config = dict(
    num_hidden_layers=9,
    hidden_size=224,
    d_shared_expert=64,
    hidden_act='swiglu',
    moe_layers=[2, 3, 4, 5, 6, 7, 8],
    router_score='softmax',
    init_std_router=0.0276,
    norm_place='pre',
    init_std_up=0.0418,
    optimizer='soap_variant',
    beta1=0.95,
    beta2=0.95,
    final_lr_fraction=0.0,
    max_seq_len=1024,
)
Below are experts of layer 4 (counted from 0) of a mixture-of-experts language model. Rows are named router (the router's row for the expert) and show model dimensions 0-111. Each number is 50 + 10 x the weight over its row's rms, rounded and kept within 0 to 99.
After each expert's rows: a language model's description of what the expert responds to; "raises" lists some tokens whose logits its average output raises strongly, later layers aside. This comes from a sample of Wikipedia text that the model never trained on.

# expert 36
router:47 50 58 53 48 58 54 52 54 45 61 65 35 31 51 51 38 57 61 69 47 35 34 62 33 61 50 44 53 47 46 58 45 68 61 53 36 63 47 39 57 45 53 55 38 40 43 45 31 42 73 37 60 46 52 48 42 51 52 50 60 49 76 57 52 48 55 54 55 47 72 39 42 48 70 47 56 52 50 56 47 53 41 57 34 38 70 56 63 52 40 57 63 41 37 39 56 34 36 38 49 47 39 41 56 65 55 40 69 61 49 36
What it handles: The ^{ superscript in km^{2} area lines of place infoboxes, plus determiners and pronouns like the, a, his, her.
raises: "n", "ner", "na", "e", "ert"

# expert 9
router:26 56 57 43 56 43 47 61 33 46 32 48 56 34 47 34 41 46 70 38 72 49 42 38 34 55 52 43 47 53 42 58 60 48 62 56 71 39 64 52 46 48 42 52 59 54 38 39 30 59 33 52 55 70 56 47 50 47 56 35 50 28 66 40 55 40 38 60 47 56 54 58 52 44 60 47 55 51 52 45 67 60 53 53 55 60 39 29 63 39 54 48 56 40 48 43 60 57 60 67 49 52 52 37 34 59 60 56 55 33 52 63
What it handles: Paragraph-ending periods with blank lines, table row ends, and words in biography section headings, such as Early life, Family, See also.
raises: "==", "===", "In", "====", "On", "The"

# expert 51
router:58 54 63 36 61 49 52 51 53 29 57 54 57 31 43 52 49 39 29 66 45 57 48 68 48 43 53 60 63 38 53 66 40 54 51 53 53 71 54 40 45 54 41 47 41 48 35 42 40 36 36 44 60 65 48 49 50 39 42 36 62 57 42 71 59 44 33 59 56 38 57 42 62 55 59 56 57 52 44 44 53 52 55 59 58 47 52 58 39 43 48 52 58 48 38 46 55 39 34 32 41 59 41 47 31 74 52 46 45 57 42 52
What it handles: Nouns and word starts after the, a, to, often military or power words like military, air, power, battle, part, followed by of.
raises: " of", "stone", "house"

# expert 35
router:53 47 38 61 53 60 53 48 35 56 48 56 56 46 60 60 44 51 53 31 45 50 57 66 41 47 26 71 45 48 74 31 43 57 46 51 45 57 58 51 53 27 48 32 45 57 45 44 46 63 34 42 65 62 42 43 36 57 56 35 40 48 58 36 41 59 49 46 48 60 33 48 24 49 59 44 42 44 61 35 59 37 59 61 28 28 41 73 42 54 47 37 53 56 50 55 46 42 49 53 48 60 65 50 41 49 31 41 58 49 39 32
What it handles: Opening capital or consonant-cluster pieces of names and foreign words, such as Esp in Espectáculos, Sc, V in Vleuten, Var.
raises: "rab", "é", "ages", "age", "el", "an"

# expert 60
router:41 50 58 56 46 55 57 58 55 48 34 47 65 60 44 52 58 38 57 52 36 61 60 64 49 52 46 53 41 43 56 70 60 43 46 65 55 61 65 45 56 58 34 68 45 44 45 52 41 32 66 38 45 35 60 59 48 46 26 44 51 52 66 57 72 65 50 58 51 52 57 45 52 47 63 34 62 49 39 65 56 27 44 33 45 50 58 45 63 37 48 61 36 65 43 53 77 57 48 51 37 56 54 43 59 52 62 36 45 55 44 63
What it handles: Pronouns and clause openers starting a new clause, especially that after said or a time phrase, which, who, he, it.
raises: " same", ",", " in"

# expert 21
router:57 51 59 45 44 39 54 69 60 44 60 34 41 44 61 67 63 43 42 47 55 59 48 42 36 51 54 55 24 52 68 57 35 39 44 36 35 56 64 47 60 47 73 42 42 51 51 66 60 37 49 37 49 65 54 47 71 51 39 47 71 54 55 35 51 29 58 53 67 53 52 38 59 64 63 58 54 55 46 39 39 46 36 41 55 45 50 52 42 68 57 50 37 42 51 46 51 56 51 51 51 49 54 38 31 52 53 50 38 43 64 53
What it handles: Opening parentheses after names, introducing acronyms or dates like (ESA) and (born 1983), plus sentence-final periods before blank lines and heading closers.
raises: "-", " The", "===", "====", " a", "In"

# expert 11
router:49 70 36 60 57 71 43 48 54 59 44 62 44 69 43 43 40 65 72 52 33 33 50 50 47 51 38 58 52 67 43 50 43 42 49 50 63 40 56 51 39 43 69 51 42 34 70 23 54 50 27 61 54 53 44 34 65 42 50 55 39 45 67 53 47 49 61 65 48 64 53 49 36 36 62 62 35 38 63 64 46 36 41 49 48 24 52 65 51 50 46 56 51 75 40 61 56 51 67 55 54 31 42 48 55 53 41 49 55 47 59 51
What it handles: Opening or middle pieces of non-English names and Latin species names, often after a first name, such as Han, Ku, Z, rot.
raises: "orship", "uing", "ees", "Gls", " Xbox", " •;"

# expert 25
router:63 59 50 47 54 48 67 49 26 49 59 34 46 47 30 39 39 48 41 64 49 39 31 47 63 42 65 61 49 62 52 47 52 69 49 55 36 39 48 36 51 59 74 53 62 34 39 60 34 30 58 66 39 49 69 41 47 51 43 54 46 45 49 55 55 42 48 33 63 64 48 45 55 67 55 52 40 52 54 57 42 39 35 61 28 44 48 39 66 50 54 47 72 55 62 57 34 47 47 62 51 61 54 72 44 63 62 42 48 48 55 42
What it handles: Forms of be and modals in prose, often opening a passive, such as was signed, has been limited, may be affected.
raises: " in", " of", " (", " for", " on", " known"

# expert 59
router:40 52 33 42 61 47 44 51 61 53 33 47 68 68 41 37 59 55 72 59 39 41 72 66 56 45 62 43 38 47 28 44 49 56 52 47 47 50 67 66 51 35 41 44 48 43 52 46 46 53 46 54 37 59 47 39 42 55 45 71 46 40 46 40 39 54 49 54 46 54 40 31 36 40 43 41 39 57 65 50 46 30 44 66 33 57 54 64 51 46 43 53 35 48 49 49 50 59 71 71 46 30 45 49 55 47 40 54 64 59 54 43
What it handles: Final pieces of surnames and place names, such as ville, wood, son, ley, burg, ett in Moffett, ell in McDowell.
raises: "'s", " (", " II"

# expert 27
router:36 48 60 45 33 35 43 62 45 45 61 44 64 43 71 33 38 53 52 45 39 53 47 50 44 43 46 60 50 51 63 56 38 59 41 44 71 48 35 47 44 44 48 48 60 44 42 33 46 51 47 37 57 42 48 43 60 64 44 55 56 60 46 45 49 52 47 42 66 41 53 49 35 45 34 48 37 40 50 51 47 63 42 37 48 61 51 43 48 59 38 46 56 50 58 42 46 32 38 55 35 47 59 55 48 50 40 26 53 67 49 53
What it handles: Bare space tokens, often in tables or before years and numbers, and indentation spaces in football match scorer lines, plus en dashes.
raises: "202", "ph", "1", "2", "194", "193"

# expert 8
router:52 44 65 47 30 41 43 30 54 50 42 44 47 41 43 46 34 38 65 51 52 41 61 48 57 53 56 64 58 50 40 46 55 57 51 73 49 35 36 43 41 35 47 32 40 44 32 53 59 35 62 43 53 44 47 47 61 57 50 52 52 52 51 53 47 49 49 49 48 41 37 51 36 40 52 52 66 32 41 67 46 63 50 64 56 65 57 31 36 41 50 66 58 39 58 53 37 55 46 47 66 51 63 52 51 62 34 36 54 54 54 40
What it handles: Counting words like several, five, many, and the to before them; also inner word pieces such as obl-iv-ion, em-anc-ipation, illeg-ally.
raises: "odes", "onte", "ps"

# expert 56
router:42 55 56 56 35 55 44 34 47 46 48 47 59 44 43 59 47 42 50 62 38 51 36 48 47 51 45 48 59 50 50 35 22 40 41 38 41 65 41 58 70 47 39 57 40 62 36 49 42 53 45 53 61 52 39 30 41 51 65 65 44 42 47 43 52 43 54 30 35 60 48 44 58 56 55 46 48 60 50 36 52 36 46 47 64 55 46 55 66 33 46 54 60 77 52 39 52 43 38 27 42 51 36 57 66 43 49 41 49 58 43 49
What it handles: Modals such as can, may, could before be or not, and word pieces opening a sentence or heading, like W-ell, Wh-o, After.
raises: " be", " he", " see", " it", " help"

# expert 45
router:66 45 50 50 45 73 45 54 40 57 43 46 52 52 39 45 37 41 59 52 66 42 48 46 45 47 44 45 36 52 49 41 39 43 44 43 53 41 64 41 63 51 45 44 49 53 34 55 60 44 54 59 59 51 69 43 68 53 49 41 54 51 42 46 60 54 40 58 49 40 27 47 50 57 61 45 46 57 54 52 46 65 41 50 53 45 58 38 38 35 35 54 67 47 50 24 36 47 33 50 52 53 62 46 52 68 44 61 69 81 35 45
What it handles: Markdown table separator rows and row ends in election result tables, plus inner pieces like un in Communities, non, post prefixes.
raises: "ior", "iter", "i", "iro", "io", "ital"

# expert 19
router:64 25 34 44 54 42 35 47 67 37 45 33 58 40 62 66 55 40 46 45 44 38 56 38 39 49 61 50 33 50 62 57 37 50 45 44 71 66 35 46 71 49 54 52 43 64 47 60 59 44 30 44 63 47 49 34 49 42 58 36 42 57 59 39 45 62 60 54 50 50 48 50 58 48 59 45 63 53 66 45 49 47 56 49 71 64 48 46 67 58 58 57 50 46 42 38 60 47 35 61 47 42 58 34 51 51 40 30 63 53 47 48
What it handles: Opening parentheses after codes or names, such as JPN (, KO (, plus hyphenated pieces like -E and -s and year starts like 201.
raises: "New", "c", "American", "st", "C", "b"

# expert 5
router:59 60 45 50 53 60 66 60 47 41 43 61 60 61 50 63 37 53 52 62 46 31 43 37 67 66 50 55 50 29 31 48 43 60 48 69 67 48 43 44 49 61 69 52 57 54 53 46 32 42 43 57 48 42 59 42 56 37 45 45 47 52 33 65 44 37 49 55 57 60 28 59 58 58 46 41 56 63 51 64 40 34 35 70 31 50 51 53 65 42 48 44 41 52 64 47 43 51 62 60 39 54 48 45 51 48 64 50 49 60 56 66
What it handles: Common nouns, mostly plural, closing a noun phrase after the, a or his, such as games, habitats, students, time.
raises: " |", ",", ";", " (", ":", " in"

# expert 23
router:52 52 36 49 52 60 64 31 51 53 64 44 41 24 55 55 49 46 62 39 40 66 63 60 55 71 56 55 57 54 45 50 54 51 53 54 29 58 30 39 51 58 57 48 58 64 65 54 50 47 53 58 43 44 55 36 57 64 47 53 50 53 49 30 37 49 36 37 57 51 31 60 28 52 47 45 57 36 44 49 58 51 33 32 64 50 54 63 46 55 49 47 46 30 45 51 50 33 45 44 74 53 48 54 37 43 60 60 59 50 60 64
What it handles: Digits and short numbers in tables, decimals, measurements and dates, such as 0 in 0.2 kg, the 1 in grades 1–12, and 7 in 7.5%.
raises: " years", " ft", "%", "-year"

# expert 44
router:65 32 52 54 60 58 39 63 47 45 47 45 44 50 55 57 32 69 47 65 48 38 58 48 60 44 61 65 67 34 49 35 54 46 44 67 52 58 61 48 36 52 51 43 66 28 34 51 44 59 45 59 52 41 54 48 52 60 68 32 50 48 39 54 40 43 56 44 51 36 39 49 65 48 30 56 63 39 48 43 67 37 49 61 36 40 34 55 59 44 35 55 55 57 58 49 50 50 40 53 48 48 52 54 51 49 40 44 52 68 46 53
What it handles: Common nouns after the or first, like version, edition, round, top, and noun suffixes such as -ation, -vision, -ention.
raises: " in", ",", " and", " (", " as", ";"

# expert 22
router:36 54 66 60 56 46 51 52 33 41 42 69 52 57 52 39 42 71 43 57 55 45 55 68 53 51 36 51 55 42 49 48 38 33 39 55 48 45 62 48 50 44 42 58 71 63 65 50 55 39 64 49 56 53 50 59 61 54 62 43 33 45 63 50 55 52 45 66 46 32 63 55 54 53 39 55 40 67 44 42 34 54 60 51 55 44 60 46 39 49 36 41 38 42 53 44 57 40 36 33 53 29 40 60 63 44 57 59 57 55 41 53
What it handles: Sentence-ending periods before blank lines, spaces between month and day in dates, table row ends, and See before headings.
raises: "-", "=", " ", " that", "General", " the"

# expert 4
router:38 55 54 39 47 54 53 47 47 60 54 50 61 56 32 61 54 52 33 38 39 56 60 64 50 45 47 41 47 67 47 60 47 62 53 56 44 45 37 45 57 45 56 51 51 64 47 67 40 43 70 60 45 22 49 61 35 53 54 51 36 53 39 49 46 31 43 36 46 52 45 40 59 46 57 46 51 38 49 35 71 58 60 45 43 35 52 43 59 46 56 47 59 46 55 52 39 43 42 56 59 67 35 46 41 49 35 29 67 40 38 35
What it handles: Words opening a new clause or sentence, especially but, however, although, though, since, if, In; also list dashes and table pipes.
raises: ".", " |", ",", ".,", " |\n", "-"

# expert 13
router:45 40 50 52 63 46 52 48 47 63 48 35 47 67 66 67 53 51 49 50 39 51 53 35 36 53 32 30 65 58 38 60 50 51 59 51 60 39 46 51 55 52 55 44 50 60 67 35 37 51 52 38 63 36 55 48 59 54 67 55 56 42 41 55 50 51 46 39 61 53 51 59 51 62 53 71 45 33 36 47 57 66 47 46 40 41 61 56 51 64 46 37 58 30 63 63 54 47 47 40 40 42 31 54 63 60 55 53 36 33 70 42
What it handles: Place prepositions and compass words before a location or date, mostly in, also at, near, across, South, North.
raises: " the", " their", " his"

# expert 57
router:37 33 53 43 61 43 52 51 53 51 40 58 33 59 40 51 30 53 35 59 44 43 69 42 50 48 56 55 59 70 43 37 46 43 48 55 50 57 53 50 58 68 44 35 57 42 58 57 43 53 38 59 58 62 63 51 66 62 47 41 32 55 31 53 46 57 71 61 76 56 48 58 51 54 51 71 43 57 40 35 47 60 44 45 56 41 37 50 43 36 55 72 67 49 51 35 30 74 43 54 51 54 51 57 43 47 47 35 61 64 41 57
What it handles: Middle or final stem pieces and common verbs/nouns completing words, such as con-gest-ion, tra-ject-ory, made, total, process, before suffixes.
raises: "ive", "ing", "ed", "ively", "ors", "or"

# expert 41
router:45 33 45 61 57 57 63 47 44 59 55 57 61 42 43 33 67 69 40 49 57 55 40 50 47 51 36 67 44 61 65 36 40 44 48 32 56 50 54 49 52 63 67 67 35 57 56 54 41 45 32 34 67 73 44 43 48 57 45 43 44 45 42 50 48 15 56 39 54 48 65 54 40 36 64 33 46 41 55 48 58 37 44 41 53 45 42 47 41 33 41 58 26 66 55 44 59 70 50 46 37 48 48 56 50 46 53 60 53 45 57 44
What it handles: Capital-letter pieces in acronyms, country codes and Roman numerals, such as I in CCI, LE in UNKLE, TR in MTR, ITA.
raises: "iness", "ogue", "uing", "mith"

# expert 42
router:40 40 79 34 62 65 63 39 55 45 59 43 48 47 55 67 42 37 68 55 47 52 48 44 58 64 69 54 67 38 49 71 37 54 37 50 48 46 38 41 56 73 40 55 66 38 39 65 50 30 61 59 47 61 53 24 45 56 61 50 68 39 39 58 54 58 49 53 57 57 49 51 48 34 51 43 54 55 45 43 67 45 43 64 34 68 41 57 40 29 60 57 42 43 55 46 46 39 43 61 35 49 54 65 49 56 51 49 41 63 48 42
What it handles: Adverbs and modifiers in sports and career narratives, such as later in two weeks later, more, better, first, debut.
raises: " |", " †", "*", ","

# expert 46
router:40 34 41 43 58 32 38 60 56 56 59 55 57 37 61 54 45 65 54 51 52 50 66 53 49 46 33 52 49 57 46 54 62 48 63 46 73 51 47 65 31 40 61 38 40 43 63 38 61 37 36 52 43 77 44 67 54 52 47 45 37 52 71 42 36 63 60 57 38 57 45 61 48 36 43 62 47 49 44 59 61 58 62 36 66 59 54 44 58 70 32 64 37 51 62 62 63 61 49 54 46 49 54 60 41 53 46 53 63 50 63 53
What it handles: Pieces inside names often after a capital initial, such as aid in Haidara and Haider, and in Khandekar; also was, is.
raises: "'s", "’s", "ing", "/s", " is"

# expert 6
router:42 52 56 62 39 71 48 52 63 45 57 41 40 51 40 65 32 55 56 61 27 42 41 43 46 44 33 57 60 46 56 54 66 41 67 50 45 50 46 52 43 59 30 42 55 42 56 34 42 59 50 77 65 44 48 39 69 32 71 41 41 41 42 53 59 50 53 32 51 55 45 54 36 62 50 42 53 45 44 55 42 41 58 56 60 50 66 39 61 46 45 45 48 61 51 44 30 51 52 36 48 35 45 66 61 55 50 50 42 60 50 43
What it handles: Descriptive adjectives of size, height, age or degree before nouns, such as high, small, large, low, upper, thicker.
raises: "ly", " B", ",", "on", " ", " |"

# expert 54
router:45 44 60 52 34 42 52 36 53 54 44 49 53 59 55 43 40 35 46 41 63 49 42 46 71 64 67 38 65 59 46 46 51 31 43 70 57 46 39 52 62 50 61 41 47 44 27 55 46 39 51 59 49 51 45 54 54 45 27 38 56 48 52 50 64 30 56 51 63 56 33 23 57 41 43 36 54 53 46 49 42 49 57 39 37 57 39 62 48 59 58 54 45 44 52 60 35 57 55 50 54 36 36 39 39 64 51 55 61 55 58 47
What it handles: Sentence-final periods and decimal points, plus endings completing a word such as -ure, -ere, -ear, -are.
raises: " here", " other", " together"

# expert 40
router:40 50 40 45 40 41 37 38 49 42 44 46 36 45 60 41 50 48 47 62 52 48 64 55 50 46 56 59 46 61 47 48 45 45 48 69 54 43 49 74 52 22 53 47 42 41 50 45 48 56 32 55 56 37 50 55 60 60 69 34 37 28 50 34 55 58 53 55 39 51 43 59 61 48 69 48 52 38 60 52 42 36 45 44 59 39 42 32 54 43 47 36 47 57 40 45 57 64 55 53 44 47 44 52 58 62 35 37 57 39 36 42
What it handles: Inner and final pieces of foreign names and technical words, such as ou in Papaconstantinou, ent in micronutrient, de.
raises: "ire", "ck", "ene", "ero", "i", "ic"

# expert 33
router:45 49 66 36 57 39 39 52 60 57 40 53 40 46 46 43 64 36 48 44 37 52 63 57 42 58 41 53 47 51 37 59 46 32 44 45 58 59 53 52 55 44 47 50 31 35 38 50 51 47 60 47 66 54 65 51 65 30 60 57 35 48 44 41 68 36 51 59 50 64 66 37 61 56 62 67 47 54 55 36 40 60 40 53 41 37 56 35 55 51 61 50 69 60 44 59 45 38 59 38 54 43 48 58 62 68 24 29 66 59 47 42
What it handles: Month names in dates, word-initial pieces like rep, ex, de, int that begin longer words, and Markdown table separator rows.
raises: "ory", "ony", "rah", "rib", "ested", "ori"

# expert 34
router:47 65 56 48 45 47 46 56 47 56 46 54 53 55 45 37 48 47 50 55 43 40 52 58 41 50 64 49 44 41 43 31 61 59 53 47 58 57 46 50 42 57 56 46 51 50 31 53 44 58 33 62 51 45 48 45 54 48 57 39 50 49 49 40 60 39 47 57 65 64 38 42 69 57 49 56 58 51 62 61 48 48 58 62 56 63 45 71 59 40 55 54 54 41 49 46 51 44 52 66 54 68 35 40 33 43 29 49 59 38 59 53
What it handles: Nouns for a person's role after his, her or a, such as editor, director, member, President, footballer, in biographies.
raises: "'s", " and", ",", " at", " in", "’s"

# expert 43
router:55 48 47 75 45 53 40 50 43 74 59 30 37 49 70 64 46 73 43 46 62 43 54 48 47 55 39 37 43 45 42 28 53 54 54 40 66 45 49 45 56 49 44 53 43 41 66 54 55 35 57 58 62 40 41 57 46 54 38 37 60 58 65 47 52 51 58 41 34 52 60 48 51 53 55 64 59 47 48 38 48 34 45 25 54 48 39 29 51 48 56 71 40 51 45 36 54 46 53 46 55 32 52 65 53 26 38 55 64 41 43 37
What it handles: The articles the and a in running prose, plus apostrophes and accented letters inside foreign names, such as N'Gakoutou, Nájera, l'espoir.
raises: " previous", " other", "ments"

# expert 29
router:67 45 57 59 37 55 47 34 65 54 52 49 42 50 44 52 63 68 54 48 49 44 37 51 40 34 59 51 41 39 53 38 54 40 36 57 44 53 44 47 35 40 65 50 60 39 53 60 49 56 48 38 54 64 58 62 45 52 56 58 54 44 49 33 53 44 49 54 53 52 64 52 64 67 65 56 47 48 51 52 51 53 59 33 64 44 63 41 54 55 39 61 39 60 50 45 54 53 54 50 35 39 51 52 66 52 60 40 68 47 62 57
What it handles: Section heading marks, infobox labels such as Coordinates, Died, Succeeded, and the was after birth–death dates opening biographies.
raises: " injury", " reasons", " against", "0"

# expert 31
router:57 55 27 54 65 59 49 57 39 70 49 51 54 63 56 38 53 49 62 53 38 54 57 55 48 67 39 66 43 45 39 47 60 50 48 50 58 47 55 58 50 40 55 39 48 37 74 41 43 52 45 41 45 56 41 36 48 52 30 72 65 48 57 53 30 72 47 65 35 45 63 46 42 48 49 43 45 37 77 58 62 32 51 54 47 45 56 63 49 59 42 50 31 60 55 59 62 45 77 71 41 27 49 55 49 44 39 56 54 39 67 50
What it handles: Final or middle word pieces of personal names, genera and place names, such as -ina, -ana, -ville, Gianl-uca, Arm-ina.
raises: ".\n\n", ".", "?", ".\n", "\n", "ume"

# expert 47
router:41 67 70 49 33 56 54 44 51 47 34 49 47 52 37 40 40 58 28 75 39 57 49 63 54 64 34 43 30 51 34 55 43 57 54 50 44 42 43 36 60 54 48 51 59 65 48 65 59 45 70 36 39 46 61 37 65 57 66 42 37 50 31 51 49 49 50 38 37 37 40 57 58 48 35 36 52 38 50 49 46 62 39 63 62 61 64 40 56 54 47 38 55 49 46 49 48 49 35 43 46 58 58 39 50 45 52 58 35 45 38 54
What it handles: Prepositions, chiefly to, right after verbs or nouns that govern them, such as referred to, consider him to be, moved into, amounting to.
raises: " the", " its", " become", " be", " better", " them"

# expert 62
router:60 62 42 57 41 60 45 56 39 52 52 25 47 48 51 46 60 44 44 66 49 36 26 49 55 59 56 47 67 50 66 61 50 57 49 30 44 59 52 53 60 48 66 63 44 65 64 48 43 59 46 40 27 62 51 66 44 66 62 56 53 58 47 48 47 33 40 37 45 36 58 60 56 40 67 65 70 55 50 59 59 62 51 67 44 44 49 51 63 67 66 59 43 56 32 44 49 53 62 48 65 57 56 51 50 53 53 44 55 58 42 49
What it handles: Domain endings like .co, .com, .ca in Website lines, plus organization words such as Media, Press, Research, Entertainment.
raises: " his", " the", "ab"

# expert 38
router:65 57 65 31 60 43 33 42 42 38 52 67 49 49 52 56 62 55 39 43 41 43 56 72 48 40 57 47 46 50 32 45 42 52 58 58 37 55 46 66 34 46 35 46 44 41 67 36 48 58 55 63 53 53 41 44 41 39 53 64 42 57 67 49 42 37 47 34 62 39 54 65 40 46 63 31 57 53 50 55 43 40 61 35 42 44 47 59 72 45 50 68 35 51 51 42 58 41 57 36 49 32 45 53 54 61 57 58 58 53 48 36
What it handles: Decimal digits and units in climate tables, coordinates and infoboxes, such as km, mi, %, °E, metres, Area.
raises: "em", "inter", "ele"

# expert 50
router:43 45 57 48 61 59 51 52 48 51 60 54 57 70 40 55 61 56 53 61 42 60 50 60 27 59 43 58 45 53 42 40 39 38 46 38 51 55 49 52 65 58 38 63 53 74 52 54 39 49 59 51 47 41 54 66 45 52 49 33 54 50 38 51 56 23 62 50 56 41 45 63 64 51 50 29 63 65 40 56 45 55 37 59 56 55 48 55 52 46 71 68 36 49 47 56 53 56 39 30 48 63 40 38 51 50 43 36 42 48 60 44
What it handles: The preposition by after written, sung, novel or recording, plus via, with, under, featuring in music and media credits.
raises: " the", " ", " this", " a", " their", " these"

# expert 26
router:64 35 45 49 47 46 50 47 61 76 57 52 52 41 64 46 61 45 73 47 39 59 45 60 71 49 51 42 61 40 55 34 50 40 46 57 45 52 44 51 60 57 43 55 48 53 52 38 47 46 62 58 56 37 58 49 24 55 39 47 56 48 39 51 47 58 52 56 49 50 53 68 36 52 39 37 64 55 61 52 47 43 49 50 60 51 56 52 61 49 39 48 41 45 51 46 51 50 51 46 53 29 61 47 28 50 50 49 27 47 63 46
What it handles: Pipe separators, digits, dashes and symbols inside league tables, score grids and election results, e.g. GF, Pts, %, DNS.
raises: "\"", "%", "\".", ".\"", " mph", "9"

# expert 12
router:44 39 49 40 51 60 38 46 47 52 40 46 42 45 60 37 46 53 44 64 51 50 39 52 36 29 46 58 56 49 37 49 63 45 52 36 65 50 63 64 42 42 45 50 54 54 32 57 55 61 56 36 51 69 20 50 47 59 36 46 66 54 49 41 41 67 47 40 38 43 53 48 48 61 53 50 43 57 54 39 49 41 36 36 30 48 70 57 28 39 74 51 48 49 37 54 45 44 51 30 49 60 45 59 41 51 45 55 65 47 50 33
What it handles: Credit words in film, music and book text, such as written, Directed, Recorded, plus pieces of names after by or New.
raises: "ica", " platform", "mat", "ille", " population", "idae"

# expert 28
router:44 43 62 39 47 51 52 46 46 43 49 36 64 38 39 35 39 37 34 44 68 63 65 56 46 35 49 39 39 49 69 54 59 63 41 59 61 48 43 43 52 40 59 33 57 60 53 38 56 59 40 42 58 44 71 43 46 55 56 52 58 55 48 48 52 36 43 50 48 50 51 40 66 63 40 61 47 39 45 48 56 39 40 57 38 39 57 42 52 54 55 55 66 32 53 39 50 68 52 60 67 25 62 42 57 51 54 60 38 62 36 41
What it handles: Line-initial list dashes, table pipes, heading equals signs and newlines in structured layout, such as a dash after a line break.
raises: " ", "-", "\"", "==", " The", "==="

# expert 58
router:44 45 38 56 62 55 72 62 55 43 36 45 56 42 49 63 39 46 57 58 48 57 54 66 71 58 56 50 48 58 33 47 49 41 52 59 58 43 59 58 43 52 41 54 43 35 64 68 53 55 65 51 46 72 64 42 52 66 32 41 61 73 60 60 53 48 52 35 60 65 50 56 70 46 58 56 60 50 44 49 66 57 42 67 47 51 50 56 56 47 48 56 56 39 52 61 46 54 61 55 57 51 50 41 50 39 55 58 59 53 46 52
What it handles: Past-tense action verbs and object pronouns in narrative and biography, after was, he or to, such as died, opened, sold, divorced, injured.
raises: " in", " on", " early", ",", " by"

# expert 48
router:41 59 43 57 57 38 50 53 53 68 40 62 35 43 56 46 55 63 51 32 50 62 68 69 50 41 50 41 68 65 55 55 53 47 50 54 57 34 47 63 39 43 39 34 54 49 45 31 58 49 42 67 29 58 50 45 52 66 45 58 33 33 62 33 46 63 39 40 48 58 56 37 55 48 52 65 63 58 45 75 49 54 59 44 63 65 63 51 57 65 51 57 45 47 38 66 51 39 65 52 59 45 47 46 59 46 39 57 51 52 58 42
What it handles: Middle or final syllables inside European and other surnames and place names, such as -in-, -and-, -av-, -mann, -heim.
raises: "ays", "ly", "ard", "lock", "ford", "ton"

# expert 10
router:53 34 46 51 57 42 32 49 52 56 38 31 49 49 41 51 35 45 52 49 69 46 48 67 44 47 58 59 37 46 38 41 60 46 48 64 63 38 55 31 49 61 38 45 33 57 35 58 46 58 34 52 60 43 69 41 40 33 51 52 52 50 50 57 48 72 53 53 59 60 42 49 55 38 54 60 58 48 57 40 45 60 59 44 61 55 39 69 65 69 27 43 43 52 65 49 61 45 58 53 46 46 40 53 47 71 63 55 66 61 56 56
What it handles: Proper-noun parts and nouns after the or a place word, such as States in United States, London, largest, age in at the age of.
raises: ",", " and", " (", ".", " in", " also"

# expert 16
router:30 57 46 67 42 43 56 37 53 48 53 56 59 52 45 68 56 63 27 37 46 50 49 52 47 60 54 53 42 49 54 55 55 46 47 56 57 45 50 61 31 53 53 40 62 64 60 52 53 37 48 46 70 49 30 42 41 50 37 36 48 53 49 50 50 46 62 64 49 47 44 42 50 54 54 32 65 54 38 54 58 49 37 50 38 56 47 47 50 47 49 52 49 62 57 41 50 44 39 48 45 49 70 36 69 43 68 43 54 58 52 43
What it handles: Closing pieces of split words and names, mostly plural or adjective endings like s, ers, ies, ly, y, as in Prey, Months.
raises: " of", ",", ".", " in", "'s", " and"

# expert 17
router:44 43 50 64 57 39 54 62 70 36 54 53 50 53 58 45 38 61 44 66 41 48 31 45 59 50 56 60 51 49 54 47 40 33 38 50 56 45 43 40 61 48 49 46 47 43 52 33 48 59 57 66 31 38 39 43 61 34 54 53 55 60 45 64 58 35 50 58 61 64 61 63 42 36 58 58 62 51 49 51 38 51 38 61 50 58 53 44 58 61 40 47 36 42 54 61 37 51 39 47 49 34 62 49 38 74 60 43 49 56 61 60
What it handles: Nationality and colour adjectives such as British, white, local, plus odd mid-word pieces like the or in whorls and ental in dental.
raises: " and", ",", " (", " or"